Below are experts of layer 3 (counted from 0) of a mixture-of-experts language model. Rows are named router (the router's row for the expert), gate (a neuron's input weights, with its number), up (a neuron's input weights, with its number), down (a neuron's output weights, with its number) and show model dimensions 0-191. Each number is 50 + 12 x the weight over its row's rms, rounded and kept within 0 to 99.
Before each expert's rows: "comes before" lists some tokens at least twice as common just after its tokens as in all text. This comes from a sample of Wikipedia text that the model never trained on. Tokens count by the router's weight.

# expert 64
comes before: " the", " ", " a", " his", " to", " this"
router:49 47 35 38 68 25 48 50 45 69 53 66 46 57 81 59 46 51 53 52 64 35 47 34 67 54 42 71 48 40 61 39 50 58 43 46 43 51 51 48 48 54 42 51 45 56 40 59 20 47 48 39 56 65 52 25 50 30 46 48 52 55 44 44 23 35 59 46 55 53 59 45 76 38 30 43 61 64 62 55 85 56 54 46 73 41 53 57 52 58 48 38 58 52 42 56 40 78 51 40 53 42 66 46 38 48 53 56 46 43 42 34 21 72 54 29 41 71 48 76 35 46 44 46 49 60 58 43 50 41 56 54 49 35 46 69 63 35 43 52 33 62 49 68 56 58 38 43 50 24 61 45 41 41 19 50 61 57 79 50 55 63 51 27 64 36 57 43 57 71 39 64 55 38 50 47 50 33 43 37 45 61 42 41 52 37 53 34 48 35 43 50
gate1:66 40 34 60 66 34 52 45 37 58 43 56 61 49 53 43 44 53 36 60 39 44 31 72 63 58 41 38 53 55 48 59 52 55 44 39 65 62 61 47 51 60 38 43 50 54 49 30 43 57 58 35 58 63 66 57 55 33 58 34 67 66 55 62 34 72 62 57 51 50 67 65 38 57 47 59 63 35 62 33 27 33 33 52 83 51 51 48 67 57 42 48 51 42 27 63 77 66 42 39 49 20 48 43 32 76 42 45 45 41 24 46 30 69 36 60 51 40 43 63 45 60 54 46 48 66 60 51 55 43 51 62 52 43 39 77 45 56 25 55 56 54 48 53 43 54 60 31 07 50 61 47 55 56 39 31 34 35 64 61 58 50 59 53 46 42 36 55 61 58 50 32 53 36 57 53 38 57 50 45 53 45 50 50 37 55 57 56 36 51 75 39
up1:35 52 49 49 57 43 46 54 38 45 44 81 65 44 54 37 55 27 37 68 46 29 44 54 49 64 44 53 57 47 42 53 45 62 42 36 58 65 68 57 45 57 56 73 59 53 66 40 42 59 26 46 52 44 56 44 33 41 58 33 70 50 26 46 36 70 43 58 62 51 60 53 49 68 39 56 57 45 44 44 52 48 31 51 32 42 56 42 48 43 44 60 30 48 50 45 81 68 60 34 41 53 35 56 21 54 53 48 49 63 31 50 35 70 40 52 52 61 63 64 39 46 42 37 25 42 64 55 48 47 51 48 73 61 59 43 24 58 63 39 68 42 60 48 71 68 33 44 27 60 50 44 68 59 66 43 31 39 66 75 44 39 53 60 49 46 47 54 48 33 60 64 53 50 54 58 13 56 47 40 38 61 49 55 62 46 43 62 47 47 76 44
down1:58 37 57 43 43 57 47 49 46 60 57 50 71 32 48 27 52 33 57 56 46 63 34 31 53 31 40 51 56 63 57 58 43 68 62 22 40 53 48 61 37 47 73 65 56 45 55 66 67 29 76 39 50 49 35 55 38 61 54 60 47 44 64 45 51 54 27 39 51 52 65 76 48 59 48 48 36 42 59 84 44 47 64 72 58 62 34 60 57 51 34 58 47 40 48 36 44 63 47 57 50 79 57 65 48 61 38 50 66 32 66 64 55 39 53 55 45 58 32 44 51 52 40 54 34 42 39 56 71 46 50 54 52 51 48 18 42 67 58 60 72 45 42 45 73 39 60 59 52 60 78 43 27 46 50 55 53 71 22 72 46 43 55 50 56 38 46 49 54 50 53 39 66 55 42 42 58 54 45 49 47 41 38 49 65 50 42 34 62 51 29 29
gate2:49 45 59 59 45 60 46 24 51 53 61 42 39 59 41 49 65 69 48 50 66 44 55 53 51 50 55 56 47 37 51 59 64 53 38 62 41 41 71 41 31 81 51 64 43 36 34 51 31 61 43 37 48 52 51 69 55 51 64 46 52 35 67 66 76 45 50 26 45 53 51 59 57 55 74 66 61 49 66 55 52 43 45 58 38 55 48 52 68 44 41 42 47 47 38 54 41 59 47 46 46 62 51 28 55 56 48 67 73 34 54 32 32 29 57 37 29 26 42 56 53 49 44 47 53 69 49 63 43 59 50 61 49 62 28 37 61 58 50 55 34 55 45 72 65 43 45 43 47 56 69 45 57 74 35 28 38 54 27 57 54 64 25 44 42 36 60 68 43 61 51 70 61 32 60 63 69 72 28 44 29 36 68 76 49 50 60 46 52 41 41 50
up2:60 43 41 47 52 46 65 38 42 54 37 56 36 67 39 45 48 34 48 39 67 30 72 38 54 56 50 55 51 41 50 45 46 66 41 40 44 54 68 48 45 47 48 49 62 38 43 57 45 54 34 52 52 48 49 53 42 29 53 54 41 38 55 57 69 61 42 42 55 73 50 55 11 57 65 77 57 71 66 72 62 27 48 62 46 54 65 74 48 38 56 48 33 54 43 58 28 44 29 64 50 36 66 48 67 55 40 52 57 45 43 39 42 22 41 48 27 44 43 44 44 51 39 51 60 47 58 42 39 73 40 70 42 50 24 49 55 59 59 53 52 54 31 57 41 65 56 53 53 46 55 68 43 57 33 25 33 53 54 49 53 68 35 49 33 47 47 59 27 56 57 45 52 48 51 66 82 52 35 35 57 43 88 67 53 37 40 51 47 53 44 67
down2:44 62 58 52 68 69 31 66 36 40 53 53 57 37 49 65 54 40 39 63 48 51 39 41 59 39 57 43 55 42 45 55 34 78 51 36 45 48 51 52 58 27 66 35 49 51 50 57 39 48 58 67 33 31 32 45 46 41 53 47 53 62 46 38 51 41 50 63 51 44 51 48 31 56 33 53 41 49 67 53 47 76 55 61 55 49 70 76 56 53 63 74 66 41 29 70 70 39 66 64 56 48 54 70 65 61 72 52 55 49 55 48 51 81 49 40 45 15 47 45 53 57 64 58 50 46 50 55 64 40 53 24 43 35 57 61 37 43 63 54 51 41 35 51 50 43 53 64 60 22 50 40 47 21 44 72 58 48 63 67 32 51 81 53 66 69 49 58 48 56 49 51 50 45 30 66 51 48 48 37 45 72 34 59 41 49 53 31 43 38 53 64
gate3:58 61 64 53 47 44 50 38 57 37 62 58 44 58 43 49 55 51 61 45 53 35 68 47 55 42 48 63 66 44 39 37 49 56 59 40 31 37 76 57 82 37 53 34 76 35 52 35 52 35 70 62 47 58 45 45 63 38 46 47 56 68 59 65 41 42 59 51 35 59 56 55 41 49 49 56 69 49 44 36 55 44 56 63 28 39 25 57 44 37 67 60 56 57 33 30 73 34 65 56 71 31 48 73 49 65 40 57 59 51 50 47 55 48 44 51 64 53 58 48 51 47 37 46 44 50 52 65 27 50 65 39 60 58 40 21 45 57 54 33 44 56 55 76 30 42 46 58 54 69 53 55 23 61 68 50 58 52 46 43 41 58 69 34 29 27 35 61 59 45 47 75 63 39 37 68 44 29 48 48 37 70 55 75 65 46 57 46 50 57 47 57
up3:46 55 55 52 63 54 68 49 56 55 46 43 45 40 62 65 44 43 76 46 60 44 50 55 51 35 58 53 78 58 40 42 14 58 30 45 35 47 39 43 68 41 61 42 55 45 54 36 45 41 53 70 42 74 51 63 69 31 42 40 56 59 65 67 56 33 49 62 23 65 43 53 52 52 57 47 73 42 61 30 61 42 45 59 37 50 54 46 42 31 35 61 51 66 43 38 53 37 39 49 54 48 39 86 53 68 41 51 47 43 54 55 60 35 61 39 43 53 46 42 52 54 30 41 51 56 39 65 43 35 42 55 34 48 58 30 39 56 54 58 44 70 48 89 42 36 55 56 57 73 59 50 48 65 53 47 58 48 43 40 53 51 63 24 42 30 40 60 76 49 54 57 61 40 36 67 34 34 48 46 33 56 59 71 71 70 51 57 51 63 52 50
down3:74 59 38 38 60 51 56 59 44 35 49 44 71 40 37 39 41 26 69 57 37 32 50 57 56 55 52 40 34 48 42 58 48 64 48 65 33 70 56 36 65 63 51 42 39 53 41 38 87 46 58 52 40 56 54 36 54 60 52 30 47 38 61 53 68 38 59 49 38 61 61 49 51 24 52 46 46 65 64 65 58 63 61 51 62 51 59 53 67 43 43 60 63 72 56 57 36 67 58 47 30 35 64 67 83 58 31 58 36 58 46 56 40 64 53 64 51 45 52 48 55 61 54 42 61 43 37 39 46 55 22 58 54 54 41 61 54 59 60 28 49 27 42 46 48 53 58 55 27 45 61 58 73 62 53 67 47 44 56 52 73 62 45 58 52 45 40 60 41 68 39 33 59 39 73 30 64 62 61 45 67 53 47 28 49 50 40 56 50 38 41 74
gate4:57 47 51 48 53 55 23 42 55 72 36 54 47 49 52 68 36 54 62 41 45 56 46 17 48 43 63 56 59 22 43 41 46 21 50 65 39 53 52 50 64 35 24 67 51 42 61 72 47 42 48 55 52 56 55 42 20 44 44 41 28 54 49 36 38 42 48 34 49 51 48 49 45 45 40 49 58 46 45 48 51 65 47 52 60 47 36 53 62 50 40 24 65 29 41 54 47 66 39 51 39 45 71 57 42 43 61 43 57 29 36 47 50 75 37 22 36 57 49 59 45 25 66 59 46 46 68 63 60 39 50 75 33 44 64 69 39 43 55 41 50 39 58 46 54 55 51 66 51 68 37 54 70 39 27 72 45 37 52 51 57 42 45 24 57 57 53 58 33 47 58 40 79 55 40 38 57 65 37 57 69 61 50 64 73 59 57 49 51 52 49 53
up4:60 69 48 45 58 45 68 79 35 45 55 28 48 49 32 41 56 60 44 53 57 54 51 54 53 59 64 52 39 52 47 54 42 54 59 52 64 38 48 65 60 64 35 52 38 38 21 50 50 51 56 31 49 44 41 78 73 54 47 23 73 43 53 68 53 37 45 49 57 34 40 42 48 55 56 57 63 33 44 53 39 48 48 47 37 46 79 66 53 53 37 61 50 69 51 72 49 49 48 29 68 62 33 45 31 70 47 29 58 69 46 54 55 46 48 69 70 37 41 47 39 67 57 60 58 37 31 44 61 60 46 56 42 47 30 67 57 63 58 53 42 67 59 59 58 24 51 34 48 15 68 47 49 51 64 37 54 58 30 25 49 49 64 57 54 58 57 54 48 60 51 47 22 36 50 52 49 44 59 48 55 41 68 49 38 46 48 26 42 36 58 49
down4:54 36 57 49 64 46 63 63 45 48 76 66 47 51 59 41 36 37 41 54 36 48 55 60 67 50 58 54 53 70 43 50 60 55 62 56 74 56 37 52 37 50 53 52 56 50 39 50 63 38 55 32 64 52 51 38 35 36 58 45 54 38 25 66 57 71 50 37 26 51 26 57 41 61 53 38 55 61 39 39 45 37 74 32 66 54 23 54 52 37 51 38 31 45 39 79 48 63 27 48 45 41 45 57 47 39 65 52 38 49 54 40 51 52 51 66 55 67 59 51 40 48 58 72 53 50 54 41 47 59 49 51 57 61 61 39 37 52 61 73 45 56 78 64 37 39 41 35 40 38 64 69 46 66 77 37 30 32 46 58 38 51 45 68 42 45 52 27 64 51 57 65 57 34 32 60 37 72 62 56 54 67 44 57 20 47 50 55 51 73 49 46
gate5:59 42 48 72 44 50 58 62 31 56 35 71 59 39 60 43 45 36 64 54 51 36 42 22 57 67 52 76 65 40 62 78 32 61 50 50 38 56 66 48 52 42 29 44 83 40 67 63 59 53 39 45 55 76 53 56 51 37 41 63 63 45 55 43 47 37 53 60 57 59 45 54 53 58 38 54 57 65 55 34 66 32 42 35 45 46 60 70 69 39 58 39 44 58 36 50 47 54 39 40 38 47 52 46 65 43 54 53 49 38 33 70 49 68 04 22 48 45 41 63 65 54 70 37 39 70 61 52 55 49 45 62 52 47 63 47 70 45 47 20 41 56 51 47 60 61 63 27 51 65 42 56 48 44 56 55 43 34 39 48 62 43 29 54 39 58 49 56 33 54 56 34 69 44 52 47 36 46 30 44 57 50 48 58 43 57 58 44 40 51 47 60
up5:41 51 58 42 40 42 64 59 65 37 66 28 45 62 38 40 49 49 25 57 56 84 55 67 50 40 44 29 32 57 37 56 72 48 50 59 34 66 29 60 52 32 61 61 44 50 38 37 62 57 64 61 64 32 52 33 55 73 54 36 42 59 59 65 48 60 43 42 33 52 62 56 61 47 46 54 49 56 42 51 38 50 28 58 41 45 36 39 33 57 25 42 68 36 30 66 51 20 67 43 61 61 42 38 32 58 52 63 63 54 63 46 58 41 65 71 39 53 66 45 51 45 33 65 50 66 43 51 50 52 47 25 33 53 46 58 49 61 34 64 43 45 61 61 32 56 43 65 72 24 57 56 36 60 60 39 54 81 36 40 62 60 63 52 56 45 48 51 65 47 47 43 34 56 59 55 66 55 62 44 46 48 38 46 45 71 51 55 51 35 62 39
down5:52 54 37 42 42 62 43 45 44 67 35 14 73 55 32 64 74 30 46 64 41 74 46 39 58 46 52 50 70 36 38 67 48 36 30 71 42 71 55 52 40 55 51 64 52 68 65 49 53 58 33 59 65 48 59 54 53 35 34 70 49 53 46 59 45 42 49 56 45 44 51 53 36 52 55 57 53 79 40 67 64 51 51 34 50 49 45 59 43 41 48 38 34 66 37 36 54 33 37 61 40 24 51 45 49 52 53 49 59 38 67 51 34 66 74 38 36 54 37 42 68 27 51 39 54 74 41 45 48 63 47 38 29 47 48 51 43 42 52 41 52 63 57 45 29 56 78 74 48 40 31 80 54 56 33 54 62 59 58 50 45 41 43 52 46 59 41 21 42 60 53 48 37 47 60 53 52 35 53 49 37 55 51 47 29 57 53 48 38 31 48 50
gate6:72 51 38 43 56 52 23 49 51 54 54 56 63 53 67 46 52 16 52 48 55 38 54 60 62 55 70 64 35 50 65 41 68 44 46 40 59 60 57 60 65 73 47 32 27 48 44 46 42 45 47 21 63 57 79 30 43 43 49 35 56 85 43 42 28 46 55 40 51 52 63 50 51 52 48 29 48 64 40 47 44 49 47 35 65 62 34 41 54 47 42 30 38 41 55 67 40 55 38 57 48 36 61 47 47 45 45 55 42 63 56 42 49 67 54 45 40 57 49 63 38 45 52 33 36 54 55 43 44 44 51 71 35 29 48 69 71 45 35 65 52 69 62 59 72 46 71 36 40 47 42 36 36 54 29 65 43 43 53 15 60 61 48 39 48 49 46 43 45 57 52 68 55 50 41 43 64 74 42 51 41 38 40 44 63 55 53 34 45 44 22 43
up6:46 55 66 78 51 47 30 47 36 35 68 71 63 48 67 48 57 51 53 51 67 44 51 81 48 38 40 49 38 44 29 43 62 64 43 52 49 50 49 54 68 57 32 43 47 40 43 45 45 43 57 42 51 49 51 34 43 55 55 61 63 66 52 44 37 50 56 49 54 53 37 57 45 33 43 62 39 57 14 31 74 57 57 50 53 58 38 41 52 41 33 67 34 61 56 59 50 37 37 53 64 12 64 61 68 61 61 61 42 47 68 41 55 42 42 41 58 49 55 33 70 48 43 41 43 45 53 30 55 35 35 56 51 46 36 49 48 41 43 51 49 57 67 29 61 47 51 53 48 51 38 37 62 83 53 64 38 43 37 42 42 48 74 55 21 48 51 47 41 39 44 46 68 47 47 34 45 44 43 17 36 61 43 47 40 68 42 24 46 58 26 59
down6:34 62 61 50 46 61 49 47 51 53 40 26 36 32 37 66 39 57 54 50 77 49 58 44 49 37 51 73 52 47 46 37 44 70 63 61 59 45 57 52 59 54 43 41 53 64 65 32 53 42 42 36 38 54 63 64 46 52 55 50 32 65 55 47 53 19 60 50 63 42 30 51 26 27 66 41 43 66 60 43 23 75 27 52 67 40 42 31 54 32 53 49 39 38 47 62 40 60 47 69 40 52 52 68 46 47 60 36 44 65 33 32 48 47 58 47 59 47 46 42 35 74 52 51 78 58 39 38 55 28 64 59 63 48 53 34 53 65 39 39 66 57 54 43 58 58 64 38 44 43 37 85 66 48 41 59 69 53 48 48 34 53 45 60 38 58 53 76 33 49 60 45 43 64 38 53 55 63 48 32 54 56 47 53 54 33 61 50 35 41 49 63
gate7:17 40 17 36 64 69 43 41 47 69 39 74 66 55 51 62 25 67 48 64 48 48 59 40 71 41 49 61 39 47 52 55 55 39 45 63 58 48 62 56 45 71 48 38 48 58 54 58 45 51 35 44 51 60 39 40 30 58 66 48 49 48 70 23 56 48 68 37 43 35 67 41 70 41 50 57 80 47 66 46 74 54 57 50 64 48 62 45 36 23 35 63 61 45 67 55 49 62 43 43 36 61 69 49 55 59 46 39 53 39 49 39 50 65 52 52 30 61 53 75 62 42 57 39 57 43 48 32 74 39 45 67 36 42 57 57 67 37 40 69 41 54 62 60 49 48 69 52 52 35 54 34 70 26 37 51 61 53 62 51 58 63 42 37 57 53 60 33 37 60 54 39 39 55 45 47 57 63 50 44 52 66 34 62 44 47 54 57 50 34 52 65
up7:63 69 54 49 66 52 75 58 65 48 59 46 30 41 31 40 34 28 38 46 48 47 63 44 30 47 52 53 34 44 38 21 43 52 74 40 54 66 39 44 54 43 36 61 65 45 49 63 84 43 42 42 48 41 27 54 54 48 66 67 54 40 40 49 35 42 45 58 65 45 19 61 47 58 58 42 43 39 31 73 48 42 67 51 50 48 37 62 64 37 74 29 38 36 46 49 34 57 39 61 46 55 51 63 48 63 57 51 51 38 54 39 56 74 49 44 39 46 53 42 43 39 42 50 62 52 51 51 55 64 54 39 62 43 52 59 54 37 56 57 66 43 27 41 51 45 42 42 50 65 40 41 47 48 74 45 35 46 71 37 37 18 62 42 19 64 52 58 53 43 40 53 47 46 63 59 58 49 64 47 62 59 61 76 35 39 53 58 52 69 56 33
down7:32 37 54 43 46 51 37 34 43 49 40 57 56 52 46 57 71 47 59 70 58 35 39 52 56 40 41 58 40 40 56 57 50 27 40 55 42 35 54 60 44 55 40 43 31 69 33 44 51 50 48 52 64 68 53 61 30 47 49 52 43 46 42 60 62 55 56 38 36 34 46 51 46 57 44 62 65 56 65 60 55 35 70 41 60 58 74 76 60 59 36 46 72 70 66 60 59 50 41 29 53 30 45 66 41 22 38 55 64 40 51 49 48 45 37 64 57 52 43 41 50 64 44 42 24 40 57 44 56 46 48 19 26 45 77 55 54 37 58 53 56 57 56 54 42 48 67 41 57 40 78 64 50 58 33 58 65 57 48 50 66 53 33 45 74 43 59 36 74 61 55 54 53 43 53 74 40 62 65 59 54 45 36 29 49 60 57 21 26 37 42 61
gate8:57 50 59 41 66 51 40 36 44 46 54 68 49 27 73 50 52 38 48 41 45 37 37 62 53 49 47 54 49 50 56 31 22 56 40 62 56 53 67 15 52 71 63 40 51 32 46 68 53 63 33 49 48 37 69 50 54 37 49 44 73 34 71 45 57 41 54 41 37 36 63 71 56 37 58 54 41 36 77 58 49 42 35 46 52 43 27 58 42 51 65 24 47 59 26 59 57 32 47 50 63 39 58 62 48 50 64 57 55 49 76 65 56 50 56 32 57 61 54 55 26 66 29 53 40 50 48 56 50 51 65 50 51 45 32 44 64 47 44 61 30 31 41 45 43 60 39 43 42 39 40 49 67 54 35 44 56 37 50 41 48 45 25 59 62 49 50 41 41 74 35 20 63 36 57 53 66 35 52 39 54 46 56 50 40 49 34 34 57 61 25 59
up8:29 61 48 38 58 69 38 34 70 55 39 44 38 53 51 62 35 51 47 62 66 67 44 41 37 58 50 45 48 51 63 79 81 38 70 40 34 46 58 59 46 55 72 34 50 59 39 42 53 63 39 51 61 53 58 55 61 44 45 31 47 62 37 59 40 47 44 41 50 40 59 31 60 49 65 57 55 55 43 50 44 43 44 43 59 37 66 49 60 39 54 66 48 50 64 45 33 59 62 36 44 58 38 31 43 38 50 52 55 52 44 30 47 57 42 62 50 58 45 40 22 24 56 51 48 58 43 32 54 34 75 58 39 36 48 75 37 51 38 51 63 75 58 62 56 44 59 22 58 36 72 50 71 58 44 42 55 55 67 62 82 45 44 19 49 56 39 49 42 51 70 76 39 40 52 54 39 77 50 64 50 62 36 53 63 51 52 53 38 48 49 59
down8:67 29 32 46 26 67 41 42 39 56 46 44 52 31 42 53 50 61 35 56 37 53 30 73 42 65 42 60 50 44 56 21 44 53 49 45 51 44 42 46 47 39 49 51 51 48 39 54 42 60 63 32 69 46 50 48 56 47 63 61 47 37 46 66 49 53 62 79 57 28 48 51 51 66 45 38 57 56 24 49 53 52 44 29 20 63 52 30 44 56 52 37 42 72 44 67 56 50 43 39 59 44 17 51 31 50 56 41 66 22 73 63 52 51 41 36 74 62 43 49 53 79 32 34 59 42 56 53 51 42 54 43 22 44 29 47 58 46 41 34 30 42 39 44 51 37 53 49 62 63 34 63 41 70 51 44 61 43 43 38 56 54 57 79 67 55 64 42 52 35 44 40 63 47 52 64 49 50 45 43 38 42 44 58 49 41 60 48 60 58 32 55
gate9:25 55 44 27 51 43 33 43 50 52 49 29 45 58 43 71 36 25 63 66 54 50 29 45 66 82 49 45 44 51 59 45 35 49 47 47 44 49 57 45 54 23 48 48 40 68 64 50 40 55 54 57 64 50 52 33 45 53 56 51 39 46 74 50 52 53 40 46 45 43 23 58 74 56 37 48 49 52 40 34 53 51 39 49 67 45 34 37 25 49 37 64 52 64 70 49 32 51 32 54 43 54 52 43 49 51 63 44 55 60 50 46 43 40 46 63 47 67 64 73 54 52 55 67 46 50 60 44 68 30 61 49 60 58 56 35 55 41 30 52 47 57 59 73 47 65 59 52 46 49 62 50 49 54 66 48 60 76 59 77 56 64 48 46 64 41 61 43 38 59 92 38 52 54 44 37 41 33 36 50 44 60 49 42 36 54 31 78 60 41 79 59
up9:39 50 50 49 58 52 38 56 40 37 50 46 43 34 50 52 65 30 21 61 41 40 54 44 50 53 31 45 45 60 56 35 61 61 28 60 26 46 51 54 52 54 66 46 39 47 63 33 45 29 63 57 43 47 45 49 41 57 34 65 39 50 54 63 62 58 61 44 49 49 45 46 61 43 33 49 51 38 48 35 53 36 39 54 39 60 33 51 38 52 46 59 58 28 68 30 29 58 46 52 80 56 55 55 62 57 41 46 73 45 23 40 51 27 62 59 46 49 67 53 51 51 54 56 45 49 64 71 75 60 59 69 82 65 43 28 52 38 30 60 42 45 44 75 47 51 57 37 44 33 74 52 48 52 44 56 58 45 56 59 41 52 73 64 56 44 64 56 58 44 71 54 50 47 34 46 38 46 35 79 40 63 38 51 31 34 29 53 54 32 78 52
down9:42 43 50 72 39 65 81 27 42 61 48 48 32 55 39 56 29 61 42 46 58 58 65 73 37 45 42 42 58 36 45 46 52 48 36 54 68 40 40 53 39 54 54 57 65 49 45 50 55 72 54 36 36 32 42 49 43 53 39 70 53 73 51 24 57 50 29 53 70 41 65 47 51 59 55 55 43 33 56 58 53 50 53 68 60 72 28 39 31 56 44 33 28 27 47 45 38 52 52 57 54 81 53 36 44 56 55 31 36 57 58 46 68 49 47 56 42 34 56 52 39 60 51 50 54 59 37 52 37 54 52 49 56 59 48 33 44 56 70 67 52 45 45 44 71 50 17 64 61 44 49 39 57 41 38 33 39 48 31 47 38 65 42 43 28 47 44 83 34 42 44 48 44 70 34 50 65 47 46 54 52 39 57 46 54 50 52 52 65 41 20 35
gate10:60 53 34 76 56 51 50 56 60 56 47 72 52 31 63 51 39 33 63 70 37 61 45 44 36 59 49 58 34 47 52 66 78 64 56 54 66 52 62 31 51 43 45 51 42 42 39 38 59 65 45 63 45 56 43 22 32 35 49 49 49 50 39 40 34 50 73 50 56 57 55 37 68 53 43 41 24 70 64 53 52 37 54 63 52 56 38 36 70 42 69 31 46 53 53 41 60 57 45 49 46 37 51 45 49 23 54 49 33 60 43 59 41 70 61 55 38 59 41 40 49 40 38 58 30 45 72 57 40 57 45 27 68 44 48 64 65 34 53 62 63 51 44 55 44 44 38 48 45 48 54 44 46 26 40 43 73 51 50 26 44 50 38 16 29 47 42 51 81 69 32 53 61 51 54 45 55 48 52 59 49 80 63 37 34 63 42 48 46 48 54 48
up10:67 60 45 69 42 53 46 53 45 50 47 47 60 24 51 40 77 55 35 48 36 50 45 62 70 28 54 49 60 49 52 58 77 35 25 33 52 40 63 53 45 48 54 38 52 48 35 55 47 51 54 60 37 31 48 39 45 44 32 52 40 71 56 50 63 67 39 39 49 44 61 41 45 38 56 49 51 45 46 52 53 47 53 39 44 49 37 21 49 53 35 28 48 36 53 42 52 28 64 45 68 55 42 49 34 32 57 28 47 81 56 52 50 48 66 56 45 24 41 59 38 38 46 56 28 48 63 63 46 52 55 74 62 66 50 39 40 41 52 42 38 51 36 58 59 46 38 44 78 77 54 47 53 65 31 66 45 39 46 31 44 40 76 58 32 35 44 49 65 46 28 59 58 41 38 37 34 47 30 55 46 55 32 38 47 45 27 44 64 32 51 38
down10:26 51 61 44 64 62 45 69 66 34 66 72 58 63 66 64 45 40 43 57 39 58 32 49 62 49 44 37 63 68 57 55 28 34 63 46 66 63 47 42 53 20 31 62 51 61 57 44 51 51 41 51 43 45 47 54 56 49 59 33 64 30 40 71 30 34 65 63 39 57 53 53 40 44 58 55 55 53 42 31 58 57 36 48 71 53 70 72 70 40 66 56 76 53 43 63 65 55 49 46 49 34 57 72 60 43 35 57 55 33 41 41 51 63 38 48 60 63 67 38 62 43 53 70 51 38 43 46 35 53 54 43 40 34 36 51 48 31 42 48 44 72 46 36 47 44 47 54 47 37 46 69 72 53 58 57 53 45 54 74 53 46 45 41 58 51 35 35 66 39 46 53 30 50 50 33 61 68 51 61 62 62 41 31 32 52 33 51 38 30 53 75
gate11:52 44 53 53 68 49 55 49 72 48 44 46 53 53 67 57 42 43 65 35 43 67 54 55 52 43 59 48 52 33 66 45 48 43 44 53 50 40 52 60 48 53 49 47 70 53 65 56 53 46 29 57 43 36 74 41 59 66 41 42 26 47 70 42 43 48 80 52 25 39 61 41 69 36 56 59 36 56 62 43 63 37 31 65 55 35 32 38 67 58 49 39 49 66 37 44 59 55 46 45 49 42 73 39 51 58 57 69 76 37 37 44 40 51 75 28 32 46 61 36 48 44 48 51 54 53 57 65 55 44 60 35 44 50 46 65 58 48 60 27 55 49 49 45 62 64 49 47 44 34 21 54 46 57 26 57 41 29 43 41 54 41 34 26 44 55 49 31 53 80 44 30 77 62 65 32 67 59 49 44 39 40 64 31 64 72 38 44 47 56 36 54
up11:83 61 34 57 52 56 55 42 58 39 53 45 51 65 33 48 49 67 33 61 38 57 63 49 53 63 50 43 35 31 53 65 61 63 76 67 36 64 38 56 36 70 27 73 37 34 28 56 52 41 42 47 44 53 63 71 57 61 49 47 52 43 51 40 27 39 44 57 68 52 56 52 44 53 44 56 48 48 44 58 59 61 61 44 61 58 57 49 64 54 60 38 65 51 68 63 32 66 53 34 44 51 56 49 46 46 59 69 42 64 55 51 43 54 42 49 44 48 17 44 65 59 53 80 62 56 43 30 32 45 44 29 27 49 57 65 47 56 49 38 51 58 66 58 58 59 62 38 38 56 44 50 68 48 65 52 38 51 41 23 69 31 59 23 65 73 77 57 38 47 50 58 42 54 47 58 32 57 48 43 77 38 54 51 32 47 47 45 33 46 55 44
down11:52 54 50 56 29 49 33 53 44 62 29 46 33 65 54 43 59 55 33 41 50 47 34 56 54 41 36 65 59 63 65 27 37 55 64 63 50 58 57 28 44 31 72 47 48 38 39 39 75 51 53 36 66 49 54 31 64 51 42 55 50 48 58 57 44 51 73 53 52 51 48 29 64 59 60 47 56 47 54 54 38 50 34 63 32 42 29 64 12 50 40 65 39 51 62 24 60 38 58 46 54 55 33 45 25 41 45 39 57 38 49 67 18 58 34 43 58 37 37 50 57 57 51 36 49 53 43 47 52 92 37 65 65 46 47 50 51 46 53 64 28 44 59 65 54 43 38 55 60 52 58 66 31 54 19 60 41 58 49 52 76 60 46 37 39 55 58 62 55 50 36 56 41 44 49 56 36 50 49 49 40 55 61 44 49 53 37 51 68 51 25 41
gate12:55 50 42 48 47 46 65 51 38 71 31 52 58 55 51 46 43 59 70 49 49 56 53 51 39 58 51 53 44 19 53 65 66 52 67 36 43 65 53 42 47 51 58 55 48 53 35 33 39 77 54 50 44 60 49 27 59 38 52 36 39 43 57 42 32 56 49 57 46 59 40 52 42 61 43 38 37 39 61 56 59 41 56 48 52 52 37 30 51 42 43 38 24 50 60 43 47 39 29 51 41 37 52 35 26 35 48 70 52 68 37 57 31 38 60 73 55 44 50 55 59 45 75 42 50 41 60 46 45 44 41 70 27 39 52 64 39 47 48 72 58 49 63 55 48 58 39 52 29 74 55 48 42 31 44 54 64 83 71 41 52 49 45 36 31 50 25 48 46 65 56 46 53 47 45 84 38 49 67 31 60 39 45 48 61 57 33 87 41 72 44 54
up12:66 50 32 39 54 41 50 42 52 39 67 51 48 64 51 47 43 57 50 45 55 43 45 56 23 45 57 60 66 43 35 46 54 53 41 57 50 40 42 38 53 39 43 47 66 32 70 59 45 34 46 44 48 47 51 69 27 45 42 58 20 74 67 47 42 36 57 42 33 31 41 49 66 49 41 61 52 25 35 62 50 42 62 42 29 62 49 58 65 40 61 47 59 38 45 55 50 57 50 63 55 61 45 72 43 57 56 57 51 48 58 54 69 53 49 25 54 64 44 43 51 45 59 39 56 61 31 56 33 62 68 47 80 38 47 54 63 63 67 42 29 61 71 54 48 52 67 43 45 66 58 45 70 54 58 36 43 37 51 61 48 41 64 40 21 36 60 30 51 32 77 60 64 57 50 53 28 41 40 32 64 75 50 64 63 32 32 35 59 40 67 61
down12:53 57 71 60 65 43 65 54 47 55 46 54 40 45 50 50 40 62 79 41 57 66 35 65 43 39 70 46 49 44 48 24 60 59 42 41 74 71 72 33 44 66 32 40 61 54 57 39 17 39 49 48 55 44 50 72 46 66 49 49 42 43 73 46 48 38 42 56 60 44 39 45 43 50 49 60 61 58 51 39 59 64 59 63 41 42 61 42 56 41 55 50 49 36 47 40 52 50 30 49 59 50 56 52 48 35 44 53 76 49 40 43 44 64 44 39 48 56 58 52 52 50 57 59 45 66 42 44 42 51 36 47 99 49 63 52 52 79 70 50 26 22 63 34 44 53 47 44 35 48 58 53 60 48 56 40 44 45 69 46 50 61 56 58 48 62 38 52 59 68 59 53 40 70 42 51 49 47 54 54 72 50 47 53 57 23 12 41 70 38 68 58